{
  "n_layer": 11,
  "d_model": 512,
  "n_experts": 8,
  "experts_per_token": 1,
  "d_expert": 304,
  "d_shared_expert": 0,
  "activation": "bilinear",
  "moe_layers": [0, 1, 2, 3, 4, 5, 6, 7, 8, 9, 10],
  "router_score": "softmax",
  "normalize_top_k": false,
  "routed_scale": 1.0,
  "balance_loss": 0.000171,
  "balance_bias": true,
  "router_cosine_scale": 20.0,
  "init_std_router": 0.0195,
  "lr_router": 0.000815,
  "vocab_size": 46885,
  "norm": "rmsnorm",
  "norm_eps": 1e-05,
  "tie_embeddings": false,
  "optimizer": "soap_variant",
  "lr": 0.00272,
  "beta1": 0.95,
  "beta2": 0.95,
  "batch_tokens": 65536,
  "seq_len": 1536,
  "train_tokens": 538100000,
  "steps": 8211,
  "dataset": "wikipedia_en"
}
Below are experts of layer 8 (counted from 0) of a mixture-of-experts language model. Rows are named router (the router's row for the expert), gate (a neuron's input weights, with its number), up (a neuron's input weights, with its number) and show model dimensions 256-383. Each number is 128 + 24 x the weight over its row's rms, rounded and kept within 0 to 255.
Before each expert's rows: "comes after" lists some tokens at least twice as common just before its tokens as in all text; "gets" lists some tokens that make up at least twice as much of what it gets as of all text. This comes from a sample of Wikipedia text that the model never trained on. Tokens count by the router's weight.

# expert 7
comes after: "\n", " ", "-", " =", "=", ")"
gets: " |", "\n", "-", ";", " =", "|"
router [152 106 114  73 118 118 159 103  97 139 149 120 114 148 144 141  91 108 130 129 138  97  90 119 165 173 136 186 120 118 165 175 133 117 135 135 120 121 139 116 136 136 130 116 143 119 137 159 120 144 111  85 106 108  96 117 109 150 108 129 117 119 137 163 125 130 144 158 109 139 145 129  96 109 160 128 126 136 114  95  99 117 115  68 105 132 165  83 119 154 102 149 116 119 136 115 122 161 102 145  84 124 166 119 130 130 127 129 170 129 136 114 111  94 148 112 124 118 111  98 112 153 134 127 134 140 108 142]
gate0 [130 147 125 158 129 103 128 128 106  93 180 142 136 156 126  81 162 201 186 121 117 146 147 129 142 117 169 115 134 131 121  97 144 139 145 134 114 106 121 101 136 141 123 150 103 129 123 113 136 144 140 145 118 134 142 143 114 102 139 169 115 103 145 122 155 129  73 157 114 122 147 141 114 129 153  99 115 144 132 109 118 125 160 179  92 106 140 100 119 130 129 133  95 108 139 123 182  82 110 144 142 181 113 123 146 140 109 127 158 146 100 165 126 114 116 123 116 115 117  78 164 123 134 177 140 130  99 127]
up0 [ 97 169 141 123 160 115  95  90 123 107 142 124  90 127 104 143 129 117 105 115 106 141 157 133 114  80 130  71 147 126 118 147 150 170 155 140 119 104 163 168 129 118 130 103  86 142 108 149 121 127 133 165 119 159 166 193 126 101 135 118  88 111 131 101 139 121 123 149 154 159 106 147 176  91 109 121 141 125 114 129 153 142 133  84 109 145 145 114 138 136 181 125 152 109 143 136 156  73  66 123  65 139 112 103 133  78  90 129 128 117 145 122 145 110 141 133 163 151 130 110 144 149 124 107 164 177 117 150]
gate1 [ 62 113 113 152  93 129 142 127 135 134 105 152 112 146 124 115 129 139 122 107 179 109 149 105 143 148 127 109 152 162 130 146 122 122 159 134 141 146 145 142 116 101 133 126 119 131 111 145 150 125  88  98 108 104 128  97  81 121 174 130  82  98 158 134 165 119 138 128 121 143 121 137 136 114 138 143 142 151  85 148 115 106  94 163 116 132 131 123 152  89 106 137 128  97 131 106  80  94  89  94 131 106 156 139 111 111 124 125 136  84 135 133 111  98 159  84 155 143 146  77 113 114 176 123 163  91 149 144]
up1 [162 141 131 106 148 150 126 113  99 134 137 121 129  76  98 177 103  80 118 130  72 151 104 111 143 107 125 165  89  95 130 137  91 115  90 156 127 131 132 110 128 153 150 123 164 159  82 129 127 134 131 117 147 169 119 126 106  87 106 117 164 161  97 129 122 167 119 103 171 101 163 151 162  81 145 165  92 118 156 154 139 148 133 132 152 116 126 121 147 159 117 140 176 142 117 146 160 139 125 143 157 103 145 134 118 161 148 141 105 124 148 136 139 142  76 147 126 146 140 182 109 177 115 164  84 151 107 124]
gate2 [143 124 119 133 176 116 100 148 122 167 142  89 134 187 164 113 149 162 127 142  72 107 105 114 151 158 144 122 147 139 147 151 134 120 111 157 169 140 139 145 128 117 173 123 131 130 117 122 146  83 151 113 131 130 162 153 164 137 143 122  78 139 144 153 125 170 118 156 109 126 107 113  70 122 139 178 132 123  89 128 127 166 137 154 128 145 138 132 140 144  98 100 123 166 101 125 158 104 125 161 123 125 103 177 158 162 122 100 173 121 134 135 118 139 132 136 103 128 116 158 116 145 154 113  57 149 142 123]
up2 [122  74 147 153 132 116 128 113 115 130 142 137 104 155 163 114 158 115 142 108 148 121 125 160 111 106  96 105  99 114 172 135 151 124 127 106 112 117 116 116  84 114 115 139 158 118 170  93 137  92 134 142  89 135 142 131 141  62 181 135 121 134 145 148 135 156 118 137 125 141  96 130 174  79 116 123 150 145 105 126 150 117 141 109 151 132 128 105 166 135 123 107 106 162 129 179 167 101 143  87 100 124 123 109  99 127 133  90 187 113 160 153 158 173 118  93 167 122 120 110 176  90 167 111 165 139 169 127]
gate3 [114 145 154 175 117 154 128 124 149 132 144 100 138 165 100 136 114 131 135 137 145 120  98 122 136  78 157 144 161 135  76  74 119 104 122 145 118 117 134 111 154 160 133 120 173 110 154  90 103 127  85 108 110 133 135 102 138 138  92  98 123 126  92 143 138 149 142 137 133 171 136 168  98 132 145 111 114 132 133 116 130  65 106 150 101 124 135 183 117 122 114 125  87 115 159 155  85 151 105 113  77 118  92  74 129 148 135 110 162 139 152 127 163 158 150 118 116 116 151 104 154 130 104 128 150 161 109 115]
up3 [146 154 132 131 113 145 160 136 163 127 129 104 137 160 132 112 100 141 132  96 131 133 129 123 129 127 148 149 134 147 127 122  87 127 101 102 113 107 154  76 175 151  94 100 145  82 116 107  97 140  94 150 117 113 150 157 166 112 130 134 115 124 130  99 101 120 151 119 103 108 148 136 138 112 129 144  97 136 136 118 143 125 142 140  74 107  87 130 154  83  84 153 115 103  90 140 164 130 125 149 102 142 124  70 104 125 168 103 135 127 138 140 154  98 140 142 151 136 110 141  95 123 129 129  98 155 134 138]
gate4 [146  81 102 162  95 143 147 160 112 110 138 154 144 178 174 132 146 120 144  98 136 126 125 122 125 140 113 160 111 138 112 118 105 168 129 148 140 125 105 125 150 124 149 106 141 137 169 102 149 125 142 140  97 154 123 108 144 135 157 115 119 114  94 121  75 179 120  83 118 101 149 153 140 143 100 118 116 162 157 119 166 118 109 134 123 117  98 157 118 136 107 121 145 114 107 133 114 158 118  93  98  93 151 125 142 188  91 121 136  99 135  97 117 168 139 106 113 113 118 113 103 121 125 156 154 112  95  98]
up4 [153 144  88 173 139 140 154 107 132 135 149 138 156 115 145 113 146 149 164 132 134  93 159 110 151 135 142 136 142 146 126  99 114 144 150 120 170 132  76 124 166 146 160 109 124 134 150 155 124 105 130 135 131 132 114 122  97 149 170  91 136  96 103 144 129 134 118 177 126 120 145 102 141 108 138 106 146 102 131 149 128 147 184 133 137 121  85 122 136 128 119 142 138 151 157 119  98  85 107 102 102 158  97 148 128 153 104 155 117  70 143 108 121 134 135  62 137 131 128 114 157 147 158 103 128  84 135 132]
gate5 [107 132 145 133 144 126 136 117 105 119 118 159 149 117 144 124 109 127 124 150  89 127 160  78 157 114 122 144 116 135 124 131 143 112  77 133 193 168  94 110 110 173 107 114 115 118 176 171 104 115 109  95 103 132  79 104 114 123  81  94 106 158 113 166 124 120 105 100 121 133 153 154 115 128 119 113 136 111 153 114 139 131 133 148 118  72 140 111  91 127 153 108 149 133 188 128  89 102 113 131 124 143 113 139 152 125 106 135  42  94  79 165 162 120 100 127 166 136 107 157 133 108 155 140 131 134 134 141]
up5 [120 159 125 133 108 118 111 125 109 128 108 139 146 145 121 133 108 134  94 133 172 140 151 114 150 146  90 110 109 152 116 165 115 144 132 135 131  88 143 113 107 181 137 143 127 123  98 118 125 143 111 104 110 148 105 138 105 140 125 145 142 132 146 132 108 127 138 138  68 105 105 120 144 128  90 122 124 152 119 142  95 133  93 159 139 127 132  96 132  99 145 168 118 112 164 133 157 142 129 157 131  82 126  84 145 145 151 135 120 103 108 165 120 110 126 114  85 137 109 104  97 114 122 105 123 163 114 111]
gate6 [ 93 157 137 169 156 116 109 175 122 119 125 137 147 151 104 140 141 139 123 106  88 153 122 133 124 170 101 159 117 135 101 129 119 103 145 109 129 152 127  92 144 110  96 146 145 113 187 132 169 103 171 156 116  62 133 113 122 143  89 139 152 142 136 114 129 115  97 121  99  96 128 148 131 144 122 137 114 141  91 115 130  89  95 133 102 118 185 119 146 118 123 134 144 130 130 133 123 145 147 119 125 173 139 134 163 120 145 141 119 143 135 128 172 117 105 143 138 160  97 134  81 133 157 189 109 112 139 155]
up6 [108  88 116 105 128 165 167 108 100 135 170 167 106 117 120 128 109 122 115 175 139 114 142 130 130 136 143 145  85 112 119 107 151 149 107 103 129 163  90 163 130 133 170 141 106  99 112 169 119 135 129 118 151 160 131 138 149 112 149 137 105 129 126 137  79  92 157 153 127 104 140 101 116  90 152 115 147  92 129 139 146 127 142 146 176 127 104 125 200  86 103 143 101 108 124 116 106 127 120 179 106 100 129  86 139 121 127  94 138 111 129 140  90 127 158 142 109  90 134  69  97 131 153 101 204 119  97 109]
gate7 [146 152 110 152 122 146  90 146 115 100 141 136 144 114 151 168  98 119 161 149 166 118 131  92  89 117 148 189 144 118 157 122 136 143 138 104 163 203 137  96 157 112 122 168 123  95 108 113 190  93 111  98 173 134 171 123 146 126 132 161 149 122 114 137 125 124 144 132 125 159 132 121 135 122 146 145 155 108 138  93  99 153 182 132 154  75 107 123 122 153 143 108 112 156 108 113 133 142 140 125 146 100 132  79 143 128 115 145 147 123 112 125 119 138 113 106 139 116 120 121 163 136 161 120 114 138 161 118]
up7 [131 152 133 151 103 129 121 154 119 117 135 115 110 125 141 113 187 132 121 124 158 142 131 120 106  94 149 159 162 160  98 176  98 133  92 102 126 170 154 128 166 169 159 138 126 107 129 120 174 146 121 130 112 183 163 130 123 127 151 177 148 129 139 135  85  79 113 125 109 160  89 132 133 142 139 101 124 130 144 126 157 108 158 153  94 122 147 133 132 132 115 134 111 154 140  86 116 135 160 102 132 129 139 139 129 170 131  98 110 130 120 172 151 146  60  86 122 137 106 132 143 102 122 140 193 102 119 120]
gate8 [143 106 122 115  97  84 128 138  89 106 117 143 107 131 182 104 149 127 161 122 128 159 109 144 147 160 157 150 130 176 186 168 161 136 107 140 138 145 156 145 113 119 160  82 127  74 113 109 118 107 119 141 116 148 119 140 110 140 123 116 105 110 110 117 147  84 128 104 112 161 113 128  93  93 173 106 160 117 111 135 154 101 140  85 109 156 149  97  92 154  79 167 117  92 108 181 121  89 135 145 135 118 143 167 122 106 134 103 125  88 111  80 164  98 135 123 154  98 167 119 160 112 156 115 133 177 102 147]
up8 [148  90 126 134 108 122 116 107 130 121 131 150  86 112 134 123 114 131 128 119 177 114 134 111 151 130 122 127 134 203 187 130 151 120 135 103 153 139 100 156 114 100 138 107 126 127 116 123 106 134 129 127 145 129 118 134 144 173 135 135 134  81 110  99 113  96 137 136 133 149 121  88 129  87 138 112 173 136 159 183  90 111  97 119 171 120 146 143 105 113 117 162 129  99 148 128 102  72  93 126 166 120 138 158 143 115 118 167 104 103 154 145 116 111 130 127 172 113 103 153 144  95 151 123  86 130 140 126]
gate9 [106 101 144 129 146 125 140 136 123  78 135 141 103 133 130 123  87 102 157 128 143 144 145 167 125 120 160 154  91 111 124 133 174 119 152 125  86 150 150 122 123 162 153 100 117 126  82 139  79 120 111 142 110 120 147 162 115 122 157 127 106 114 118  90 113 141 144  87 113 159 136 122 131 111 114 157 120 142 138 146 163 125 108 134  90 112 130 166 116 116 127  57 141 146 118  94 111 116 127 126 144 120 107 167 145 114 104 102 111 136 140 129 179 145  98  93 122 111 108  93  90 152 148 147 170 141 155 116]
up9 [151 160 108 124 139 123 123 126 121 128  76 131 104 160 123 115  93 114 122 114 112 146 168 156  88 145 127 140 105 145 116 149  95 115 110 110 157 135 115 107 141 133 162 127 134 116 146 127 139 144 130 125 175  73 162  67 141 100 120 117 159 132 141 120 136 107 118 157 107 189 120 151 155 118  92 155 137 138 139 175 119 142 114  76 160 113 140 159 154 157 131 153 126 101  88 126 138 156 105 128 138 169 127 151 154 177 123 141 119 141 126 132 120 134  99 175  91 127 103 139 149 181 126 132 129 205 158 103]
gate10 [149 144 121 127 115 109 122  18  99 209 105 106 168 154  92 107 134 144 153 116 121 139  85 134 169  80 126 106 103 126 155  82  97 116 139 172 101 106 116 140 108 144 109  61  99 139 132 126 129 122 168 142 126 111 149 109 117 117 146 163 127 148 126 106 119 141 180 155 131 138 131 122 116 163  74 155 104 118 105 146 185 119  76 128 121 156 116 133 113 108 120 150 119  96 144 136 124 108 164 119 123 153 161 164 121 120 107 135  98 141 101 138 143 129 139 123 104 106 110 115 145 106 115 101 149 167 142 147]
up10 [114 121 101 112 114 125 103 155 144  97 119 153 114 121 143 138 122 102 111 141 145  96 207 133 135 154 138 181 108 137 180 138  77 151 128 130 131 153 158 118 155 129 143 138 141  91 117 155 121 118 137 113  95 114 125 119 114 121  75 117 119 116 137 170 147 143  94 134 137  85 112 144 143 124 128 125 117 127 139 128 113  78 146 130 151 163 115 130 156 159 118 114 114 140 126 101 122 103  95 132 116 134 108 127 141 154  96 160 115 123 135 101 167 121 119 127 119 128 149 116  95 134 121  95  91 137 147 113]
gate11 [120 138 148 153 142  75 152 126 128 132  78 151  84  78 119 128 141 138 154 118  89 110 135 155 117 113 132 120 182 116  90 128 151 122 157 117 141 146 112 128 147 149 110 131 112 148  97 152 121 180  93 142 157 137 117 109 131 111 142 105 120 124 166 105 116 114 193 153 143 167 166 129 176 120 109 132 110 160 129 147 171 162 131 122 156 122 143 154 113 145 116 134 125 136 115  81  93 110 112 115 105 114 155 169 119 126 127 169 137 146 155 125 117 143 109 141 129 125  98 134 151 129 129 104 117 142 127 134]
up11 [124 130 100 143 110 129 166 129 145 107  81 120 150 122 137  69 119 172 152 136 101  97 145 139 150 177 150 135 155 123 120 169 125 148 153 120 140  97 145 155 136  97 139 127 136 119 129 137  88 188 110 170 129 114 123  95 102 132 119 132 128 113 164 122 148 141 134 126 134 141 198 154 146 139 109 131  91 136 125 128 136 108 149  99 134 157  99 119 132 126 147 152 112  98 155  90 150 155  99 143 118 111 121 140 131 148 113 179 150 155 155 120 123  85 130 100 140 111 122 155 134 165 113 108 118 154 128 139]
gate12 [107 133 113 103 127 153 120 163 137 119 134  71 129 141 116 130 152 153 166 108 128 114 115 134 124 189 122 120  84 101  97  96  99 126 111 129 110 144 176 142  89 153 167  97 156 115 184 146 122 105  88 117 117 148 109 126 141 127 116 137 112 169  79 136 103 140 103  91 109 138 137 183 142 169 102 123 121  88 159 149 172 127 139 138 125 115 130 142 117 101 140 119 116  73 107 126 122 144 105 163 149 103 128 152 125 176 143 108 115 124 127 126 142 176 109  93 120 134  55  94 101 145 139 157 110 144 114 123]
up12 [110  98  95  90 127 119 126 103 116 124 123 142  98 120 148 126 101 125 143 109 112 105 132  95 142 138 121 151 112 154 165 182 127 127 115 134 113 142 124 150 156  88  90  92 126 140 104  91 109 144 157 145 107 123 124 118  91 169 108 139 126 112 124  72 135 163  94 133  97 107 132 121 165 142 132 152 113 105 147 158 141 141 148  78 135 123 127 142 142 154 156 105 126 152 136 125 175  78 112 150  81  86 165 124 133 143  84 137 141 107 116 111 121 114 141 101 147 128 112  88  89 194 118 144 113 139 148 121]
gate13 [103  90 134 132 119 133 108 122 123 129  81 153 150 114 108 137 132 107 159 131 125 143 107 112 129 124 145 142  97 135 137 127 105 102 148  94 134  86 138 142 126 122 175 121 164 155 135 161 146 159 155 111 166  81 137  75 127  91 146 149 159 137 140 127 125  98 113  75 132 141  83 109 130 130 111 175  99  72 157 134 118 133 113 176  61 152 120 121 135 138  98 153 135  97  99 118 125 121 128  93 110 125 121 142 108 155 143 131 148  79 121 155 149  67 117 110  95 149 151 158 134 157 154 128 150 129  88 143]
up13 [126 103 131 113 159 133 153 173 124 134  86 113 113 122 124 128 117 152 143 154 120 113 134  89 146 141 124 167 124 145  85 136  85 102 163 156  97 152 129 105 122  98 140 168 150 125 129 122 137 171 106 139 137 145 128  79 167  97 143 126 120  92 126 133 122  91 130 125 109 100 118 115 124 150 116 133 133 125 161 157 134 145 109  96 112 131 137  88 128 145 134 151 106 151 154  80 151 120 176 137 147 123 126 133 152  96 138 102 110 109 121 148 135 145 111  93 133  94 148 110 160 145 152 115 154 150 127 141]
gate14 [112  92 147 159  91 155  84 166 123 152 108 135 125 123  82 113 181 139 140 133 120 141 148 115 106 128 148 116 109 122 164 164 124 129 103 102 143  94 151 100 154 150  88 109 105 110 156 139 116 135 136 127 134 128  93 121 110 138 115 108 136 135 110 133 110  86 159 117  77 147 115 166 121  91 153  78 150 159  87 109 135 123 132 102  96 123 137 105 114 131 111 123 161 116 135 121 110 128  87 140 148 166 129 160 138  99 163 121 117 123 102 101 117 126 146 147 133 171  89  97 102 129 118 112 140 131 108 144]
up14 [132 113 147 100 120 147 159 190 142 116  73 133 169 108 118 134 117 149 188 129  82 126 165  83 137 135 142 137 122 108 115 115 142 135 104 124 114 179 142 123  72 105  98 130  93 142 114 101 120 137 131 155 119 140 178 137 157 121 160 151 102 167 102 122 123 143 100 163 175 133 129 122 131  90 114 128  98 103 145 101 136 112 142 118 172 133 145  89 153 132 125 103 143 117 180 153 133 106 121 109 147 141 187 126 112 156 143 151 149 142  66 169 121  98 125 131 154  62 108 145 103 140 127 160 141 130 134 103]
gate15 [114 113 155 161 126  87 106  86 169 115 155  98 130 141 107 130  67  95 159 169 150 172 105 174 149 110 110 116 130 124 135 111 122 105 118  79 130  92 112 118 136 127 143 101 139 135 170 110 130 102 126 114  93 117 116  92 110 113 134 140 151  98 135 129  56 180 116 137 110 172 152 157 142 123 136 119 134 167 137 128  76 125 104 170  87  76 116 131 113  97 121 105  88 142 131 103 107 125 180 121 141 123 123 151 149 150 108 102 137 149 102 126 152 136 128 129 135 137 153 123 122 114 105 129  95 110 131 137]
up15 [ 94 107 136 146 158 103 158 134 156 153 132 135 112  90  83 172 162 156 146 131 156 125 160 155 118 164 140 118 123 162  97  98 139 175 130 148 155 122 144 117  83 125 117 108 151 100 147 121 116 109 130 103 152 132  98 129 124 137 119 133 154 149 100 164 148 111 140 108 115 104 152  90  95  90 163 172 122 121 109 176 129  57 105 110 125 148 146  96 154 119 166 113 124 146 156 132 142 141  53  82 113 143 155 107 103 129 132 117 133 112 150 108 139 146 136  98 148 153 140 114 151 133 132  74 140  77 139 168]
gate16 [126 131  78 124 131 155 152 109 127 156 114 116 103 121 145 132 116 164 134 137 168 123 118 103 154 127 111  91 121 144 100  91 153  40 158 149 112 171 120 115 145  80 104 120 122  99 146 116  91 174  88 168 119 105 149 164 162 138 136 113 119 135 136 145 111 117 107  94 122 145 138 166 128 131 104 149 138 141 138 114 120 164 126 111 143 144 114 120 101 154 132  91  80 126 178  67 144 140  99 110 133 129 140 143  94 120 163 106 125 115 128 135 138 154  92 125 111 121 141 107 147 145 160 149 139 114 184 107]
up16 [117 109 141 117 141 106 143 123  96 179 144 112  91 130 166 128 105 161 113 140 157 119 153 122 124 144 120  96 149 136  91 101 144  93 127 142  85 142 101  84 108 122 115 118 149 141 140 156 118 182 124 137 111  99 120 163 102 163 160 106 170 128 124 140  82 135 175 129 121 157  68 156 160 119 187 159 138 100 122 129  96  91 149  92 123  98 148 117 145 147 105 155 116 106 163 122 146 120 106 134 104 145 130 129 129 122 121 163 177 170 132  79 150 145 152 116 137 118 111 151 115 117 169 140 154 137 145 159]
gate17 [182  94 116  89 157 109 110  87 113 140 106 184 159 144  90 144 160 115 129  97 142 118 138 152 111 133 107 150 127  96 133  73  98 126  83 122 129 126 120 138 111  99 105 173 172 138 121  91 125 157 136  97  88 122 109 114 128 107 105 155 119 129  95  94 143 170 114 145 117 138 164 114 140 110 155 102 106 146 165 157 145 107 143 109  89 149 127 140 160 141 124 196 149 121 118 120 111  88 164 136 162 125 123 149 156 138 147  68 122 164 152 144 110 138 181 117 132 127  80 164 116 141 108  95 138 124 151 130]
up17 [124  69 132 138 141  81 131 121  94 118  90 143 126 153 114 112 164  95 107 141 127 145 126 119 132 155 127 162 162 129 141 106 108 113 113 138 118 139 159 145 134 110 146 125 144 160 114 143  98 144 157 104 131 145  91  80  72 133 132 107 103 119 147 112 125  90  95  99 120 160 108 146 136 100 124 123 136 137 129 130  92 138 149 141  86 118 128  89 145 156 131 163 123 141 124 180  90  87 103 121 145 153 101  87 146 168 117  81 103 170 130 141 120 126 111 173 169 128 153 154  95 177 114 106 138 113 128  71]
gate18 [161 109 132  84  98 143 122 148 128 181 164 120 133 118 104 124 132 114 114 117 109 139 138 138 150 127 127  91 151 111 163 148 153 124 133 123  90 181 123 144  73 113  99 139 112  94 127 138 103 102  80 136 130 163 170 111  99 146 156 128 126 103 117 110 102 101 117 134 129 126 137 120 189 149 102 197 153 134 136 112 141  97 140 182  96 121 127  86 142 126 116 150 145 190 127 126 127 112 111  65 149 120 152 156 167 113 130 123 148 122 113 121 145 142 102 117 152 139 142 124 120 118 161 150 139 149 134 123]
up18 [136 138 146 134 112 103 114  84 140 142 135 174 138 176 140 100 104 120 159 105 139 183 146 163 144 134 150 160 141  94 113 101 114 121 100 116 104 138  95 109 139 116 146 109 140 127 152 103 157 119 152 137 169 129 101 104 196 122 114 174 156 138 115 141 171 130 137 101 148 115 129 109 119 161 145 122 136  81 107 119 167 152 125 116 144 118 113 137  97  98 156 115 147 132 120 115 150 105 134 124 140 140 137 142  81 146  68 111  93 124 178 152  99 152 137 161 123 129 151 122 135 161 108 102  89 123 184 172]
gate19 [ 60 114 139 167 112 137 120 117 159 148 132 125 124 118 161 150 160 126 163 135 125 120 176 111 114 121 129 126 113 150 185 123 138  94 182 117 159  83 114 126 126 148 124 141 112 135  93 165 140 120  86 121 148  87 144 140 116 143 132 141 135 162 135  98 171 112 163 124 119 121 146 100 157 118 148 101 136  78 145 139 136  94  87 113 152 167 122 100 117  99 159  81 140 153 146 131 128  95  88 142 131 132 144  99 141 163 152 185 136 165  69 139 148 113 108  99 104 102 104 124 142 139 127 149 105 157 182 147]
up19 [131 132 169 134 150 120  85 145 151 142 147  87  93 162 113 168 112 138 101 107 168 168 176 149 127 145 139 121 120 101 110 130 112 124 179 140 144 143 120 119 101 153 140 157  94 188 163 100 138 120 140 135 113 161 131 114 163 149 117 147 129 124 211 159 147 140 167  93 125  92 144 111 141 103 120 178 101 125 105 137 130 117 136 125 123 175 177 135 141 103 110 121 121 171 106 138 136 120 110  84 134 147 104 145 141 115 119 113 141 141 167 144  97 148 118 130 128 158 174  76 164 117 130  95 181 115 122  90]
gate20 [115 159 166 132 105 143 138 144 163 143 152 131 107 110 120 190 119 154  97 144  98 145 111 138  89 149 136 167 146 117 135 104 111 148 103 129 150 140 154  59 122 184 109 133 159 128 126 147  95  78 125 141 100 155 126 138 143 131 166 121 136 134 133 149 145 158 124 129 110 118 142  87 114 130 111  77 125 142 135 173 122 148 154 148 134 125 181 145 168 136 131  96 130 138 116 121 129 125 152 144 154  93 137 123 166  97  79 126 140 103 135 141 100 162 140 107 118 123 137 188 113  78 153 139 182 121 148 116]
up20 [113  95 144 133 112 146 169 179 151 123 144 150  68 121 120 147  92 144 136 128  87 126 112 104 115 151 130 132 104 168 123  96 115 144 119 152 148  95 111 118 132 150 110  95 129 132 138 167 116 145 128  97 147 156 139 103 129 147 129 117 143 134  93 108 111 116  97 116 137 135 101 120 124 167 105 105 111 128 146 124 125 142 115 150 162 138 155 114 118 141 133  97 130 120 146 151  82 127 156 149 146 108 153 159 142  92 101 138 106 151 109 129 120 126 168 126 119 117 160 129 149  91 149 119 131  96 128 116]
gate21 [143 110 144 122 121 128 144 139 122 150 144 144  97 104 119 179  93 145  96  93 140  92 107 156 142 126 150 122 146 105 112 113 113 129 127  92 113 122 144 114 106 128  81  94 128 159 190 137 125 131 143 146 153 144 106 120 109 130 138 120 145 119 115 118 103 135 182 135 153 166 132 133 157 119 153 162 123 128 151 120 159  99  98 161 147  93 115 118 172 135 109 100 111 118 119 136 117 136  99 113 126 116 121 116 174 125 118 159 147 141 116 156 119 137 107 144 172 104 143  99 125 125 102 106 147 115 148 151]
up21 [118 104  84 112 103 125 132 142 158 111 145 104 163 121 147 109 115 139 142  88 142 167 119 162 130 140 103 105 126 149 159 106 149 132 102 117 154 143 151 118 167 100 112  92 131 117 152 136  88 149 147 132 137 104 136 147  84 154 143 115 136 167 128 131 142 123  61 114 101 151 113 107 125 159  73 148  96 110 136 129 124 119  82 129 127 157 165 180 139 128 123 116 121 160 115 126 145 128 159  94 157 142 142 125  88 123 135 129 140 139  93 104 124 125 133 117 143 164 101 101 175 100 124 119  97 117 179 150]
gate22 [100 164 124 142 128 119 121 126 163 117 126 103 114  83 130  94 128 165 118 136 136 119 141 143 109 171 118  82 135 118 164  96 103 116 142 123 184 137  97 130  91 166 121  90 125 129  94 131 123 120 182 118 136 143 125 133 119 114 101 105 118 113 102  91 108  98 148 114 116 147 124 125 176 148  98 164 143 142 143 122 125 129 129 135 130 153 122 130 130 151 138 120 120 106 124 164 128 132 153 138 107 155 102  94 109 150  74 130 104 126 142  67 151 109 173 178 153 182 141 176 118 152 154 124 176  97 160 114]
up22 [151 131 128 106 141 110 129  96 137 138 116  88 159 152 115 101 132 137 137 109 150  74 133 122 131 116 146 143 107 113 110 167  94 125 103 124 102 194 139 129 131 120 114 139  94 139 172 131 143 126 101 115 120 133 139 123 125 107 149  82 123 127  99 110 114 117 113 143 151 120  94 110 120 152 128  99 160  94 132 130 168  94 201 126 121 143 152  85 128  90 119 166 128 138 173 128 100 143 161 115 116 119  96 159 110 116 131  95 106 126 106 106 135  81 120 128  68 145 142  83 124 106 138 151 148 147 116 127]
gate23 [140  88 122 140  99 116 163 152 154  95 125 114 136 128  96 114 154 146 145 192  78 143 117 125 140 135 186 148 143 137 136 102 146 146  84 140 102  51 149 127 167 131 136 136 132 133  90  80 140 133 115 138 110 155 114 105 146 147 109 102 118 116 134 129 163  98 151 127 148 161 151 138 104 118 134  96  83 126 133 131 149  89 106 134 108 137 105 137 102 102 113 177 145 145  65 112 131 140 114 128 139 160 119 110  79 159 166 142  89  85 141 101 150 134 134 140 142 148 134 120  87 136 117 143 168 133 137  86]
up23 [110  65 140 167 156 124  96 126 141 124 117 160 136 136  90 141 119 115 156 141 147 163 143  76 130 135 126 164 134 138 138 109 156 116 146 121 164 111 146 120 143  91 121 150 137 101  98 141 136 165  83 132 131 103  82 129 186 102 105 110 123 129  86 122  87 113 120 107 114 124 160 109 140 119 123 149 108 111 135  75 115 105 133 119 114 120 145 165 120 126 141 121  87 134 119 123  92 150 113 118 153 139 101 100  82 147 141 147 129 149 136 152 124  92 160 130 126 181 132 125 115 100 139 139 116 112 127 163]
gate24 [138 140 150 100 117 142 155 151 111 155 128 126 132 129 118 104 173 109 141 136 132 187 146 141  89 127 128 129 151  89 134 102 119 130 128  65 119 117 167 129 136 150 132 108 151 116 169 124  92 135 114 120 106 106  91 173 123 143 111 100 161 145  87 102 145 166 134 103  90 130 175 160 116 139  78 131 133 153 133  96 151 147  80 116 138 193 138 134  87 109 103 129 114 147 130 160 121 100 156 141 106 122 138 107 148 127 163 115 126 135 148  92 133 173 134 111 154 136  90 124 143 141 123 134 160 154 104 150]
up24 [137 104 113 114 142 128 137 115 142 120 124 160 113 127 130 131 117 122 126 128 124 124 139 120 153 109 137 181 110 143 140 151 111 108  81 102 112  96 152 145 125 187 149 149 131  86 142 138  98 156 116 113 110 133 165 108 178 131 138 104 124 151 118 111 130 136 142 118 117 141 103 105 135  94 128 132  68 121 149 106 153 109 110 142  88 144 151 103 114 106 148 106 132 186 155 149 112 127 134  99 112 142 169 184 105 101 145  89 151 168 143 130 115 170 114 158 155 152 133 136 160 162 150 129 122 136 108 164]
gate25 [118  87 104 143 126 142 133 147 141 105 122 109 108 128 127 120 116  97 102  82 113 103 143 143 148 142 171 129 127 154 143 117 124  90  90 108 103 161 172 172 124 148 111 149 159 128  76 172 110 135 167 117 105 135 135 122 141 165 119 113 115 114 120 132 154 127 116 135 155 160  89 120 140  96 105 107 142 117 155 112 123 158  88 109 153 139 143 103  78 168 125 146 181 135 140 132 121 135 129 165 111 114 133 149 121 146 114 128 159 120  94 106 144 103 128 139 168 145 145 152 145  93 142 171 139 104 114 101]
up25 [145  60 118 165 151 162 161 132 156 160  83 141 118 144 123 112 143 134  83 134 116 123 121 145 110 130 129 118 119 121 130 114 149 154 108 102  93 139 147 131 100 139  98 142 119 112 122 161 102 142 106 151  99  90 105 120 105  89 153  88 132 129 120 173 114 156  80 119 111 150 143 161 113 144  94 103 147 113 172 158 120 114 150 121 121 128 124  84 133 175 149 205 165  93 121  94 104 148 106 185 128 115 150 110 137 122 111 126 122 101 118 175 107 127 114 149 142 113 119 158 141 104 151 157 112 121 133 109]
gate26 [ 93 135 160 117 169 152 166 163  55 105 107 112  74 104 164 146  82 108 136 114  86 154 123 132  95 140 153 148 138  59 106  91  89 134 198 160 106 127 115 116 118 121 111 170 132 107 136 106 132 154 144 148 129 125 183 116 159 129 111 143 102 112 113 129 147  97 120 132 128 146 123 110 103 164 128 152 131 156 117 144 121 140 124 146 121 140 154 137 111 123 102 103 131 132 164 121 109 103 174 128 161 159 117 127 122 136 211 116 142 151 122 133 118 129 122 173  93  72 125 147  99 115 162 114 149  95 130 148]
up26 [125  87 112 135 112  99 139 126 151 127 131 128 148 141 146 131 147 152 120 102 123 143 152 113 175 142 102  68 100 119 132 158 148 156 115  92 137 101 107 141 150  95 128 107 163 112 118 137 128 146 148  99 154 112 124 113 109 121 173 109 128 144 141 111 151 102  97 118 163  95 111 132 136 154  91 103 125  84 137 132 171 124 165 102  80 143 134  81 116 106 158 133 142 145  95 120 129 147 111 134  89 106 142 141 165 132  79 123 147 111 149 168 126 199 125 102 122 176 131 142 132 126 141 101  91 160 118 128]